From a checkpoint of a small mixture-of-experts model trained on Wikipedia: 32 experts in each of 18 layers.
Below are experts of layer 5 (counted from 0) of a mixture-of-experts language model. Rows are named router (the router's row for the expert), down (a neuron's output weights, with its number) and show model dimensions 0-127. Each number is 200 + 30 x the weight over its row's rms, rounded and kept within 0 to 999.
Before each expert's rows: "comes before" lists some tokens at least twice as common just after its tokens as in all text. This comes from a sample of Wikipedia text that the model never trained on. Tokens count by the router's weight.

# expert 25
comes before: " and", " ", " the", " which", " he", " but"
router,154,188,167,230,194,188,202,207,184,240,197,223,182,198,170,153,228,219,212,218,159,151,165,172,238,199,131,198,240,248,159,241,196,171,225,212,259,113,189,210,187,211,250,183,182,161,153,200,242,176,218,237,190,204,168,195,213,211,211,156,215,243,211,173,188,230,166,214,193,223,245,129,210,207,164,187,235,132,122,178,255,155,229,209,218,200,159,207,190,196,195,207,193,201,219,177,197,217,201,171,214,222,218,135,208,227,196,177,203,224,189,170,187,167,210,188,196,199,176,222,212,144,248,198,234,210,169,220
down0,193,170,246,196,227,211,188,182,171,230,198,242,168,190,256,212,240,135,180,197,215,226,244,182,193,198,213,224,119,172,234,225,159,172,232,208,228,263,167,225,192,170,177,235,187,237,223,162,211,167,159,193,214,205,209,152,249,262,234,235,231,177,221,233,179,240,203,242,231,232,223,154,231,211,200,186,159,203,190,217,200,246,179,180,251,148,182,172,199,204,208,271,228,155,154,228,185,212,204,224,205,185,219,213,161,201,235,191,198,192,212,202,159,178,213,209,243,228,185,214,135,239,178,194,175,207,226,197
down1,217,200,187,217,172,163,117,223,194,182,207,217,209,177,217,168,243,200,195,238,173,199,178,164,163,185,217,223,256,179,219,219,190,197,201,247,164,146,215,193,178,175,221,198,193,122,216,206,179,206,219,150,175,202,162,199,255,194,187,244,163,184,196,137,177,213,175,238,145,216,170,231,200,184,214,196,205,244,213,241,207,195,193,239,238,254,203,228,219,199,197,202,187,171,176,162,209,217,189,226,216,238,163,179,206,216,144,247,192,286,193,187,227,149,229,172,228,246,134,196,224,152,171,220,214,164,213,223
down2,237,188,250,171,209,187,226,205,169,172,203,216,226,231,228,171,166,182,229,224,209,196,267,185,160,213,227,221,188,165,172,220,212,227,200,193,232,194,246,218,205,182,165,249,193,217,166,288,189,202,203,238,232,172,227,174,178,227,220,228,164,258,208,129,190,231,211,213,202,219,259,207,188,175,202,232,194,191,160,177,186,203,205,224,155,283,189,184,148,112,204,191,207,186,230,191,234,179,201,186,192,204,208,182,168,235,137,173,168,217,217,214,222,200,280,193,216,202,190,206,156,148,215,206,190,180,170,169
down3,226,212,214,176,186,183,217,207,224,211,185,249,171,169,195,231,195,246,139,217,218,205,214,224,222,256,145,180,232,195,180,200,140,164,194,168,207,178,244,179,228,208,234,180,205,187,169,116,212,205,165,155,213,184,177,254,215,194,243,182,187,230,177,229,138,186,187,207,210,230,192,206,198,152,136,183,202,163,216,160,193,177,186,118,172,222,170,180,159,197,173,178,148,171,204,180,226,126,157,214,204,184,192,165,266,195,182,218,204,185,219,215,215,161,262,194,212,189,194,199,151,185,194,192,224,234,180,190
down4,164,180,202,194,185,202,124,191,257,252,176,230,206,184,223,201,216,241,185,204,250,180,203,201,223,204,172,208,208,180,194,266,169,165,227,213,216,168,166,252,144,227,187,178,223,192,210,164,213,207,205,188,137,209,171,209,197,204,216,202,200,209,213,190,204,228,181,183,172,212,156,187,221,259,255,240,223,188,199,205,156,156,238,197,160,169,184,253,159,201,236,98,188,171,215,209,155,244,177,192,260,221,199,219,190,189,212,237,175,180,210,169,151,145,211,193,180,165,165,153,179,213,208,208,200,250,233,204
down5,192,288,237,225,209,166,229,237,182,199,199,223,245,185,165,204,187,214,223,231,185,212,259,195,261,208,237,189,167,192,162,215,134,167,216,266,191,204,221,197,155,182,239,215,154,215,204,168,186,214,193,182,216,276,210,219,229,176,225,175,189,163,211,135,211,172,131,166,177,223,182,193,226,170,237,179,167,204,202,216,203,215,232,170,161,171,202,186,228,199,166,150,216,187,194,211,189,211,173,239,228,198,207,200,255,233,224,203,181,229,210,163,226,160,198,257,192,198,175,151,189,135,174,237,191,198,175,229
down6,168,184,189,218,173,166,175,215,191,235,202,194,185,187,160,193,226,179,155,194,202,184,122,232,234,222,222,190,152,229,258,228,211,219,212,251,223,121,191,232,179,161,196,195,214,216,246,197,227,203,157,224,153,198,215,216,201,230,251,158,192,180,273,191,181,211,201,212,214,227,224,148,220,223,198,188,254,233,167,228,173,174,156,173,204,176,155,184,242,256,232,203,188,212,191,189,226,175,216,159,194,253,189,198,184,222,186,201,219,167,225,205,292,250,153,222,178,155,233,204,170,193,227,180,216,199,187,216
down7,215,212,146,163,231,191,159,171,150,195,236,193,219,200,155,210,248,166,219,218,201,196,196,194,230,169,177,184,175,180,202,206,214,235,165,145,213,237,203,169,185,202,166,214,170,215,246,215,185,183,239,174,253,182,191,203,228,207,201,263,197,211,217,194,197,229,221,216,237,248,189,211,203,226,179,222,227,244,184,154,173,260,199,185,205,203,165,204,240,192,220,237,214,135,225,164,147,189,203,249,164,197,137,237,193,211,212,142,166,212,233,200,215,182,226,197,186,151,149,246,225,118,179,157,200,213,227,258

# expert 27
comes before: ",", " |", "–", "\n", ")\n", ")"
router,162,204,203,246,208,199,183,225,246,154,240,227,148,166,179,121,181,190,221,141,236,215,226,221,187,184,149,175,166,203,219,188,182,181,176,199,201,165,209,218,186,211,190,221,195,166,232,224,163,248,164,177,169,228,215,212,238,239,200,172,177,231,186,222,191,185,158,183,219,204,143,192,184,223,188,282,190,180,168,217,212,231,164,197,218,177,166,172,189,172,217,235,168,196,208,207,192,214,229,193,180,190,247,288,160,193,193,177,260,215,188,206,181,243,154,226,143,164,155,174,225,185,212,168,176,184,138,179
down0,201,207,178,211,211,253,214,169,268,157,194,254,208,253,187,203,184,184,132,188,175,149,153,206,238,188,209,217,207,158,238,147,183,180,197,228,184,175,157,179,194,198,186,166,153,217,185,223,219,221,142,200,211,131,208,238,189,226,240,177,200,229,184,233,221,198,168,211,256,193,157,169,203,196,204,226,159,187,241,171,190,247,201,220,171,155,178,192,172,163,262,196,157,119,254,190,183,207,228,179,195,233,206,217,197,191,184,240,203,193,179,207,259,167,181,190,200,228,186,170,173,227,233,185,221,208,151,207
down1,159,162,184,188,222,191,153,179,239,220,182,196,184,206,144,188,197,205,192,148,223,200,206,163,149,204,184,186,249,191,202,214,162,223,139,159,176,179,230,236,172,224,196,224,186,257,140,208,167,177,216,181,233,209,239,212,182,215,145,211,197,222,154,154,140,241,220,196,241,269,180,187,224,200,213,161,177,145,235,211,198,154,238,187,168,182,191,192,202,171,145,191,237,157,164,211,204,178,220,200,179,172,203,189,272,237,225,231,133,239,203,179,191,192,211,221,219,212,195,226,217,182,198,246,155,215,226,229
down2,199,135,164,227,217,224,232,230,200,220,217,173,142,218,222,141,195,267,197,245,201,207,163,175,221,139,219,200,219,208,168,167,193,243,169,203,227,118,212,187,165,195,174,216,216,230,184,254,208,184,248,174,187,194,179,214,167,210,216,200,241,211,197,191,185,185,148,205,150,177,150,189,191,156,192,167,253,215,141,217,120,155,209,169,205,177,189,187,251,193,215,215,229,254,199,176,260,194,199,127,206,225,220,197,172,200,163,189,202,229,204,159,199,189,246,205,209,180,164,197,196,205,189,188,186,220,207,195
down3,195,135,193,193,204,188,163,240,210,203,217,196,214,155,201,191,214,221,221,214,154,238,183,220,244,234,207,176,160,141,209,205,211,172,191,191,232,213,224,235,271,196,169,237,190,147,166,199,239,241,163,188,208,282,217,207,216,163,234,166,217,192,194,257,150,232,178,192,234,194,223,215,148,238,189,204,170,178,209,192,140,206,209,164,238,175,209,188,213,252,201,226,179,189,211,189,190,184,196,248,165,209,171,142,197,204,166,197,216,202,212,146,234,174,220,227,233,248,214,187,144,220,254,166,260,192,162,198
down4,257,232,214,202,197,234,148,165,217,203,222,210,168,221,165,142,196,236,155,237,171,220,207,211,215,201,177,212,187,210,195,198,228,199,190,246,229,223,187,181,197,172,200,138,151,177,178,212,205,112,202,212,219,184,193,234,252,204,226,177,163,279,228,241,204,229,150,244,247,201,228,214,264,194,202,229,223,212,235,209,224,152,202,230,193,205,170,165,213,216,231,238,216,201,264,210,217,221,224,199,192,200,216,233,181,233,169,230,205,184,191,213,174,239,204,206,178,212,173,271,167,189,202,264,150,222,217,244
down5,191,194,176,175,136,165,187,178,236,193,183,213,235,200,192,238,180,151,246,236,158,224,219,178,200,235,202,194,213,221,205,197,155,178,161,174,159,177,178,141,185,249,184,204,196,206,144,137,187,215,207,213,214,190,202,181,248,198,184,189,281,259,185,153,180,210,242,249,165,203,207,177,243,198,233,196,243,196,218,167,213,191,215,198,232,162,172,182,233,179,223,198,195,201,160,192,211,156,238,210,214,191,219,260,219,190,207,282,178,223,212,203,222,159,195,182,168,172,252,196,144,159,220,207,180,256,243,197
down6,180,165,253,191,187,199,186,156,213,185,206,232,160,159,232,171,194,209,170,187,151,190,212,189,178,216,251,188,203,208,221,170,228,204,194,243,210,276,155,216,179,186,199,159,239,139,179,168,180,251,184,230,173,189,214,209,229,187,164,216,174,197,192,202,189,188,163,206,225,115,222,172,129,195,249,195,222,260,208,194,206,200,157,228,267,193,240,222,208,161,184,201,270,142,205,197,255,198,228,202,203,212,195,141,187,204,207,167,223,205,275,177,212,171,218,213,212,190,211,199,202,198,228,237,209,222,235,235
down7,197,186,206,215,248,222,147,204,177,208,192,192,193,205,159,201,190,208,184,213,204,167,180,209,202,152,142,212,172,145,225,250,228,158,195,237,255,269,236,149,162,185,175,200,189,245,209,175,258,213,190,190,186,217,191,192,161,233,204,147,149,227,196,189,192,174,190,189,155,155,189,231,190,198,211,206,155,120,190,199,263,251,166,190,172,244,171,165,144,190,206,213,115,178,191,233,221,167,266,212,218,200,192,230,202,208,178,149,226,194,184,164,196,213,150,201,189,205,209,197,204,174,191,180,176,191,210,175

# expert 1
comes before: " |", ",", " (", "\n", "'s", " and"
router,209,171,237,242,201,185,148,207,200,195,214,265,196,164,229,118,161,205,188,138,202,166,236,157,250,204,224,176,217,214,255,212,188,149,199,188,233,201,232,229,205,231,210,179,164,167,216,196,195,224,201,161,184,208,161,265,205,210,215,236,195,211,207,229,210,220,145,213,223,224,209,215,167,169,173,217,225,191,156,213,175,242,198,162,158,202,154,176,194,165,208,207,211,177,208,182,230,183,254,160,180,202,241,252,200,206,192,205,174,160,184,182,162,229,199,227,141,165,155,199,197,224,152,252,257,173,153,189
down0,215,155,171,165,245,199,203,189,186,230,230,185,204,196,229,171,195,167,214,200,201,218,237,231,196,210,146,175,168,227,237,125,205,189,192,234,265,252,176,206,205,213,211,220,224,212,212,241,199,152,235,160,165,138,188,225,221,239,208,197,214,283,172,208,189,181,198,257,198,238,201,211,221,152,225,194,192,207,183,188,180,200,222,203,161,188,157,203,185,231,174,204,195,178,257,254,237,232,201,218,160,205,218,227,169,195,226,156,144,200,178,164,227,180,184,280,163,160,221,163,193,183,150,250,186,231,201,200
down1,218,161,217,234,218,195,143,210,178,251,166,189,218,156,183,223,237,205,183,216,240,189,190,178,189,217,266,187,198,173,243,208,219,230,202,225,175,178,151,199,192,227,240,226,247,139,188,175,225,167,171,236,231,201,212,204,206,163,174,214,179,251,188,130,199,192,226,200,189,228,244,256,136,199,188,190,162,164,163,200,212,186,173,246,133,192,217,162,189,212,164,240,214,207,214,191,217,158,249,147,241,184,248,204,252,266,220,197,216,208,191,182,211,232,153,206,221,224,198,227,248,212,167,208,232,215,177,196
down2,156,211,214,154,212,241,230,231,206,210,205,192,224,230,133,174,233,208,186,260,206,183,244,189,219,169,208,193,212,210,220,194,177,162,169,179,223,149,198,181,177,217,186,226,198,177,163,176,186,154,155,197,267,173,199,133,206,173,196,252,199,134,173,205,193,139,222,177,175,201,249,191,215,237,187,221,193,128,198,149,206,218,200,160,158,155,252,185,231,250,221,210,186,186,178,225,216,195,168,212,226,223,179,196,185,148,248,205,180,180,201,259,216,175,188,253,192,207,204,205,199,142,254,221,185,172,194,192
down3,195,176,170,159,224,245,198,154,202,177,152,171,206,190,192,181,194,229,173,243,218,248,153,188,227,193,236,219,163,206,167,185,198,244,197,163,193,179,224,279,231,236,186,212,193,188,211,232,214,177,239,163,251,195,243,197,130,227,214,217,243,135,172,160,212,204,208,179,173,219,179,220,257,239,217,214,190,162,218,152,176,217,237,128,152,195,209,239,248,206,199,234,214,188,190,178,150,222,153,235,182,193,179,183,215,250,157,231,222,210,235,200,261,168,213,234,204,194,161,187,180,215,204,181,212,225,198,211
down4,173,225,184,158,163,185,220,193,231,181,216,301,228,212,202,201,244,183,166,227,190,168,168,272,172,181,199,178,267,161,200,181,169,163,242,176,217,191,158,203,205,209,221,204,214,194,200,163,160,193,172,221,226,189,208,221,195,171,172,195,164,180,186,213,202,189,233,216,160,180,166,200,205,187,243,172,183,226,247,155,190,155,231,139,206,247,213,208,145,228,196,168,217,200,177,207,214,203,251,172,210,202,276,197,200,222,155,162,236,227,219,208,216,196,241,139,254,231,239,260,179,202,215,216,178,204,198,235
down5,198,206,179,197,228,202,227,208,257,271,227,210,222,218,163,197,251,206,223,186,200,152,202,191,211,192,165,220,238,193,214,168,231,180,169,189,243,181,258,146,230,237,229,181,194,184,219,247,200,238,158,237,220,173,165,182,209,247,208,214,185,189,175,261,183,193,202,185,219,172,217,179,225,264,221,135,183,143,239,242,205,206,165,158,182,226,210,239,226,193,226,232,201,262,215,232,234,159,228,152,203,216,192,198,211,202,207,211,236,176,212,270,209,223,207,194,157,191,219,257,219,238,206,255,214,198,144,210
down6,207,166,179,204,208,214,174,155,187,214,209,236,228,215,209,188,226,176,231,184,224,204,213,202,229,223,180,227,218,204,243,257,263,193,237,196,228,218,222,258,174,242,241,179,272,193,162,198,185,237,229,192,204,199,221,171,249,231,236,190,159,183,228,208,226,244,233,145,186,166,202,204,185,233,182,161,180,168,190,248,242,184,225,175,225,195,152,156,134,180,245,147,216,250,200,188,222,205,174,167,231,194,229,192,187,179,192,178,210,152,233,285,205,233,225,168,208,188,188,182,212,260,181,177,244,168,210,180
down7,174,159,220,195,164,216,269,205,155,218,242,245,268,209,203,225,177,161,185,204,217,225,215,153,204,236,236,201,239,261,162,174,177,271,203,233,208,243,139,188,235,215,173,222,204,187,180,218,206,251,219,188,196,198,180,186,216,206,241,200,238,187,173,225,187,195,218,125,166,188,187,197,165,204,223,208,179,207,203,166,236,225,198,204,118,189,190,204,198,262,209,193,210,236,198,207,179,180,215,195,227,197,263,260,180,230,246,185,185,273,222,211,228,195,202,252,208,156,186,170,196,200,210,247,187,183,206,183

# expert 24
comes before: " of", ",", ":", ".", " in", ".\n\n"
router,175,238,231,193,218,188,211,243,174,170,252,225,230,198,279,218,180,228,216,162,137,135,185,208,212,192,224,236,209,215,257,239,212,238,213,219,205,242,194,186,211,236,224,209,173,175,198,199,175,170,187,201,215,208,210,213,196,212,231,189,159,261,186,117,135,226,225,211,199,202,207,243,203,236,184,242,194,253,230,225,234,242,216,171,227,263,201,216,152,122,137,173,217,186,220,176,218,220,217,209,206,183,236,196,167,167,243,185,195,184,185,222,188,212,182,171,240,179,218,229,202,173,180,164,203,215,191,235
down0,187,185,186,173,233,190,172,250,199,173,208,177,176,147,228,178,113,210,246,150,163,210,148,169,222,226,208,139,163,188,160,212,215,176,199,252,186,251,183,240,173,237,191,182,231,183,200,212,168,186,182,237,245,209,192,238,196,178,220,192,182,245,229,200,257,207,209,220,221,228,193,255,175,187,188,148,253,146,222,160,201,141,241,227,202,225,194,228,216,189,182,177,246,239,278,250,202,155,239,177,216,207,231,156,196,209,214,168,221,201,223,221,169,187,211,193,183,191,201,196,219,177,204,213,177,202,206,239
down1,171,149,185,149,177,197,268,239,232,215,218,167,233,185,173,194,191,191,167,181,228,183,156,193,173,235,252,143,228,193,245,240,187,206,226,215,232,180,138,175,232,245,194,167,204,249,153,220,230,186,176,232,219,177,161,191,227,199,210,241,192,196,167,238,194,169,203,204,233,213,192,228,158,253,235,152,212,172,255,181,219,183,202,252,162,220,206,205,198,268,207,147,206,204,212,181,196,189,223,217,306,220,217,216,225,191,182,185,144,231,231,199,208,219,190,206,160,204,213,203,169,192,197,178,175,215,214,226
down2,180,223,183,238,209,164,225,158,207,181,205,222,169,212,172,153,254,144,266,163,176,249,169,193,216,199,165,247,202,188,259,215,255,231,181,187,164,223,208,141,192,208,229,173,183,188,223,225,213,217,235,149,256,181,198,202,206,224,211,153,235,143,209,202,191,215,167,191,239,155,227,208,220,277,131,161,214,192,192,239,187,209,186,184,145,188,193,205,207,200,222,176,180,166,228,200,174,207,223,191,213,253,221,180,234,266,206,197,190,216,174,237,232,198,182,182,215,238,168,180,211,218,160,242,237,185,183,172
down3,209,198,209,162,221,200,199,221,163,153,171,172,189,164,233,206,236,153,151,208,196,212,217,269,172,225,227,208,208,155,215,211,174,209,200,183,259,247,216,213,202,182,271,223,218,244,183,225,164,145,206,212,259,240,195,175,304,179,204,215,210,136,185,165,207,220,184,236,226,218,154,239,208,217,226,223,190,228,207,161,218,252,216,243,207,211,189,190,159,243,194,175,196,180,180,214,220,181,214,226,195,149,167,220,192,198,182,160,227,201,149,194,178,229,170,239,213,243,204,226,210,243,213,172,148,189,173,198
down4,212,224,214,180,182,203,177,177,204,229,170,222,234,174,170,170,189,145,175,206,200,196,137,188,206,167,210,199,201,182,235,148,144,253,240,208,184,158,209,173,158,197,221,193,192,222,165,152,189,195,231,168,168,228,252,212,226,200,201,221,253,145,229,155,209,198,216,248,172,179,191,171,206,175,209,229,158,156,255,184,211,198,223,231,153,220,248,186,219,193,209,198,206,201,177,121,211,218,224,210,223,162,171,135,193,192,238,194,270,192,189,203,137,194,168,206,210,199,222,254,193,137,261,231,204,206,211,226
down5,173,175,210,223,208,180,215,218,220,192,226,150,202,160,192,242,181,204,246,161,196,166,172,196,214,220,197,232,243,193,164,190,239,177,169,185,201,218,237,242,230,182,206,197,258,203,208,187,178,181,165,242,186,225,193,204,183,180,194,134,220,148,205,177,194,152,228,198,179,262,218,166,206,226,195,238,204,222,254,186,212,222,124,195,216,227,186,215,185,112,153,146,164,228,203,166,212,160,189,208,152,187,173,178,225,169,193,207,203,131,233,229,226,190,270,197,189,192,264,226,232,169,219,182,199,239,168,223
down6,213,208,170,159,256,214,234,179,181,183,198,236,204,223,191,239,222,239,153,167,207,177,191,188,168,217,226,207,224,184,159,193,151,185,216,153,200,194,268,225,210,224,163,177,161,178,230,202,176,192,171,197,180,194,182,201,175,223,215,180,194,223,165,264,229,241,202,239,265,249,266,220,191,192,153,174,180,208,192,165,226,177,217,220,175,220,224,237,185,154,249,232,133,189,166,212,188,189,188,190,213,222,182,219,172,203,209,167,173,169,152,135,200,215,281,283,200,194,144,192,200,205,198,208,210,224,183,197
down7,200,151,209,189,166,185,193,220,176,193,224,234,186,135,222,191,194,219,181,232,125,246,217,187,252,213,120,209,117,203,208,200,199,219,215,239,240,244,198,216,211,212,155,220,185,172,223,201,218,200,226,173,178,168,224,186,250,231,221,222,161,217,219,186,204,210,234,175,187,215,240,188,224,221,197,182,213,188,106,238,226,190,247,168,203,149,202,186,207,234,175,178,203,216,206,162,195,216,188,159,251,152,203,189,171,228,170,192,160,234,217,201,238,187,160,223,173,187,204,221,170,256,174,205,205,167,145,150

# expert 31
comes before: " the", " a", " ", " his", " an", " S"
router,207,258,212,176,141,192,204,174,191,169,200,257,211,194,206,253,200,237,133,171,184,242,175,194,205,169,172,209,251,161,144,202,209,163,187,159,234,228,192,173,231,200,177,159,118,209,233,229,150,159,225,218,204,223,195,210,179,207,212,187,240,226,191,235,241,240,230,266,243,214,196,203,202,193,179,168,203,165,198,181,157,200,212,231,169,240,201,163,176,141,159,207,226,205,248,251,247,161,197,208,212,182,148,212,186,144,191,158,167,222,207,216,212,208,200,211,229,205,235,177,199,196,221,158,214,219,230,192
down0,203,208,211,171,217,171,217,213,191,204,247,157,185,179,182,203,237,193,204,219,177,297,198,167,272,172,237,210,163,210,219,202,197,238,275,211,141,187,174,205,218,169,195,182,164,259,107,172,218,147,249,244,202,174,228,189,203,233,180,251,165,175,167,180,195,186,231,205,259,202,223,186,199,185,205,168,198,200,238,159,191,229,193,238,228,189,178,252,264,167,167,186,237,223,221,192,180,188,213,216,210,186,150,207,194,176,170,204,191,211,237,222,271,207,189,191,194,193,196,206,211,192,211,216,211,175,154,196
down1,202,200,221,210,197,197,189,164,204,215,180,219,190,234,209,191,170,223,196,235,208,172,227,165,182,178,207,188,186,186,171,209,206,234,197,164,196,160,215,139,257,192,203,203,172,207,175,197,177,205,169,243,138,170,195,249,157,147,202,189,195,208,215,186,249,185,202,206,210,199,165,168,232,202,232,115,176,164,100,188,187,183,214,183,163,247,225,261,219,221,192,169,251,171,175,224,214,245,144,242,204,176,197,160,201,184,188,192,172,182,166,157,206,228,194,214,250,265,209,284,202,175,223,205,230,191,227,165
down2,271,176,207,202,162,155,228,229,197,191,188,213,209,247,285,211,264,199,129,202,191,179,121,192,212,229,200,175,216,199,165,198,214,188,179,198,214,242,181,252,188,154,222,221,178,183,191,143,162,178,169,181,189,201,159,196,218,216,211,177,165,261,176,236,226,202,244,182,223,206,179,240,218,161,201,190,170,149,201,225,183,201,203,181,209,204,195,152,196,153,185,245,195,219,217,162,253,205,210,184,225,214,169,193,261,144,190,187,188,214,208,226,209,191,197,166,162,172,212,214,232,194,284,188,220,237,188,176
down3,191,240,192,219,186,182,238,144,219,179,249,213,216,231,174,196,227,199,220,227,205,138,184,165,228,215,171,137,180,244,159,236,234,192,171,221,218,205,203,218,181,231,213,192,188,182,217,202,221,243,177,198,119,198,205,161,191,211,226,226,236,148,223,192,164,240,160,195,184,169,183,167,203,182,252,173,265,264,226,224,154,176,227,190,183,186,237,181,236,201,187,186,201,194,207,224,159,160,168,184,243,203,191,178,163,203,170,163,284,216,183,229,146,187,228,257,188,224,248,211,215,212,212,212,195,163,159,190
down4,183,190,172,247,157,181,207,198,231,175,237,214,166,165,162,192,222,216,225,178,153,159,209,201,185,203,215,184,181,256,149,192,261,199,201,211,199,179,188,224,228,202,155,237,157,218,228,245,196,190,173,194,159,165,223,166,227,216,240,247,202,235,206,190,253,164,220,133,178,195,181,176,210,264,189,205,186,168,227,161,164,173,204,218,244,160,192,137,259,192,233,153,206,146,214,184,209,136,160,202,245,207,221,232,176,198,196,180,148,175,220,202,202,209,191,204,230,224,162,141,216,191,205,228,164,204,200,150
down5,186,193,206,218,224,222,220,184,203,259,184,232,214,243,186,280,229,123,185,254,175,175,219,161,216,220,157,173,209,218,169,239,238,232,192,190,233,172,183,211,176,226,222,169,175,215,241,192,182,213,197,182,239,199,182,214,148,166,209,193,195,199,203,200,180,184,220,168,176,179,206,137,184,149,201,131,239,237,186,222,222,193,232,133,198,138,256,187,211,209,190,167,217,175,249,208,127,243,197,185,171,242,202,206,209,202,206,206,200,188,197,233,246,253,230,182,154,219,249,199,200,174,173,238,219,196,214,160
down6,183,198,212,171,237,221,250,240,233,234,237,185,209,207,243,194,186,183,233,143,191,167,221,180,231,181,148,198,209,233,217,209,273,197,245,172,225,160,186,248,153,249,178,169,226,182,196,180,210,191,185,194,186,191,139,195,214,196,180,231,153,209,234,180,142,197,239,200,149,186,163,182,166,207,216,188,238,207,221,165,185,219,229,147,194,148,228,194,191,235,228,194,208,215,225,168,234,212,144,180,152,199,214,218,259,218,205,201,244,194,223,223,195,226,253,180,169,203,212,168,193,187,167,198,100,178,173,213
down7,199,141,203,188,196,222,262,197,199,257,196,181,201,242,215,225,261,171,228,251,239,174,231,122,214,222,184,200,215,189,187,200,205,253,227,204,136,252,155,214,189,228,249,166,199,217,231,175,197,239,242,229,205,213,190,198,201,214,203,164,199,195,206,219,202,149,191,207,239,197,188,153,154,198,212,164,199,196,238,111,207,167,204,189,203,211,146,199,217,256,189,201,244,193,217,218,192,195,167,228,239,238,239,273,196,155,134,223,193,184,166,202,200,192,200,177,208,162,191,220,176,206,194,194,199,230,223,156

# expert 22
comes before: " ", " S", " M", " T", " D", " C"
router,216,196,198,265,193,189,227,237,149,178,174,178,244,239,147,253,258,231,155,183,167,160,195,174,170,180,162,224,180,211,138,241,151,187,198,257,233,184,160,265,167,208,193,241,173,214,217,199,241,197,189,172,221,124,190,201,216,213,223,205,217,180,221,225,182,204,185,210,192,137,256,207,190,180,204,215,194,144,185,194,185,171,241,170,196,161,188,129,180,161,167,172,234,200,238,218,203,152,201,189,182,187,218,182,208,183,183,199,206,182,221,233,221,168,186,190,194,163,209,216,183,174,270,200,162,224,207,195
down0,267,167,185,172,262,222,223,191,171,244,172,209,215,197,186,208,284,252,120,177,203,176,193,168,175,182,120,204,200,167,210,250,212,208,219,201,223,180,172,182,183,226,186,204,185,203,186,195,171,196,177,226,262,140,203,234,210,197,204,191,208,216,266,213,226,202,205,235,189,174,224,172,181,195,133,249,228,187,248,182,259,173,220,180,235,207,163,196,245,173,224,265,188,170,219,205,177,192,231,222,174,193,196,203,236,220,213,163,183,209,208,236,174,187,226,160,240,195,195,197,236,159,233,176,198,208,207,236
down1,211,202,194,157,236,212,185,177,215,228,205,211,206,227,241,134,163,203,287,227,190,222,149,179,204,204,185,188,256,201,191,187,201,186,231,190,203,210,258,190,156,182,181,208,195,203,190,212,182,207,169,236,205,235,143,251,233,221,187,205,175,240,177,201,145,230,197,209,141,189,185,138,201,162,164,233,201,159,213,170,167,196,184,269,221,266,211,223,211,208,179,196,185,194,264,241,181,214,197,216,251,170,213,209,215,229,183,200,238,186,168,263,265,214,155,215,231,236,194,247,204,237,216,214,224,210,177,179
down2,146,265,213,192,181,239,159,189,215,207,217,217,201,250,213,173,206,199,146,201,196,174,163,185,187,236,157,161,286,244,147,197,212,196,206,209,205,217,239,206,205,242,157,217,238,202,241,223,200,248,204,157,224,172,206,189,158,176,192,134,202,224,211,171,164,204,230,165,167,219,216,159,265,231,191,207,161,148,233,199,186,236,196,191,202,165,227,227,154,190,182,213,209,172,214,188,203,246,205,183,192,162,245,178,205,262,202,186,180,169,177,205,168,196,219,201,201,204,204,180,211,228,212,127,221,153,142,160
down3,222,199,210,185,178,200,204,213,200,207,182,208,209,249,182,191,192,210,197,206,220,225,164,214,174,157,165,158,164,183,198,172,199,218,249,215,190,199,220,215,174,214,198,207,247,144,205,290,189,226,183,231,240,155,158,185,253,226,198,212,179,211,195,149,204,239,190,124,191,156,224,174,155,201,217,265,195,202,214,220,223,213,136,216,213,236,202,243,207,220,211,182,243,192,216,196,170,193,184,223,221,164,254,188,161,154,202,201,193,230,246,171,167,239,171,222,225,211,249,201,267,216,139,118,194,188,181,169
down4,208,115,165,181,171,215,184,202,192,193,194,206,138,238,195,197,202,189,237,201,238,229,243,207,215,212,217,146,179,216,196,183,211,196,197,200,242,172,206,191,187,294,271,197,233,113,177,205,149,178,272,168,207,190,162,207,222,216,219,189,207,218,204,230,187,203,237,209,169,181,222,201,184,162,143,145,199,251,152,199,234,231,168,182,175,188,157,162,199,167,178,193,215,188,182,207,235,202,211,193,199,180,158,165,229,220,256,213,201,182,183,152,235,136,202,211,198,221,199,245,180,157,196,188,214,212,181,188
down5,181,214,211,262,220,174,231,153,187,216,256,159,246,181,172,212,206,202,218,217,179,215,168,174,227,209,233,205,162,195,184,201,194,178,208,274,161,229,193,202,157,155,222,242,220,227,216,180,161,195,250,221,207,237,147,186,176,217,201,127,154,169,223,146,221,158,222,200,165,204,162,176,213,154,149,191,237,203,163,218,196,253,154,263,167,217,196,217,188,221,176,179,198,228,217,214,223,190,200,192,192,205,165,139,176,208,215,237,213,219,165,212,206,207,177,230,178,175,174,247,179,167,212,119,178,217,238,196
down6,272,210,162,209,213,142,255,231,214,189,244,208,117,184,196,222,162,175,236,146,199,154,229,183,165,218,193,183,157,176,147,160,173,220,199,232,220,213,235,250,164,189,140,257,240,190,214,162,184,209,173,199,160,224,214,208,232,222,164,219,245,178,188,230,221,204,208,170,236,189,201,140,204,162,179,205,196,175,150,180,205,185,221,180,187,225,201,241,235,219,171,257,197,196,191,172,213,195,203,205,220,232,248,219,211,182,226,197,245,199,196,176,193,180,206,242,223,202,197,224,184,213,179,122,193,251,220,168
down7,198,204,188,121,154,167,189,183,232,192,140,244,235,224,159,183,216,222,189,187,226,215,178,210,160,259,200,219,197,194,187,185,159,185,163,193,211,153,189,210,181,202,153,204,210,173,198,207,178,210,217,199,231,151,215,197,212,193,181,273,217,209,208,187,159,160,263,226,163,191,214,194,186,131,135,166,194,216,184,199,219,218,187,237,206,278,195,237,163,217,219,225,191,149,189,203,185,159,160,256,211,213,189,212,162,194,253,151,178,173,239,193,162,164,202,261,219,219,198,239,178,207,199,258,220,191,221,212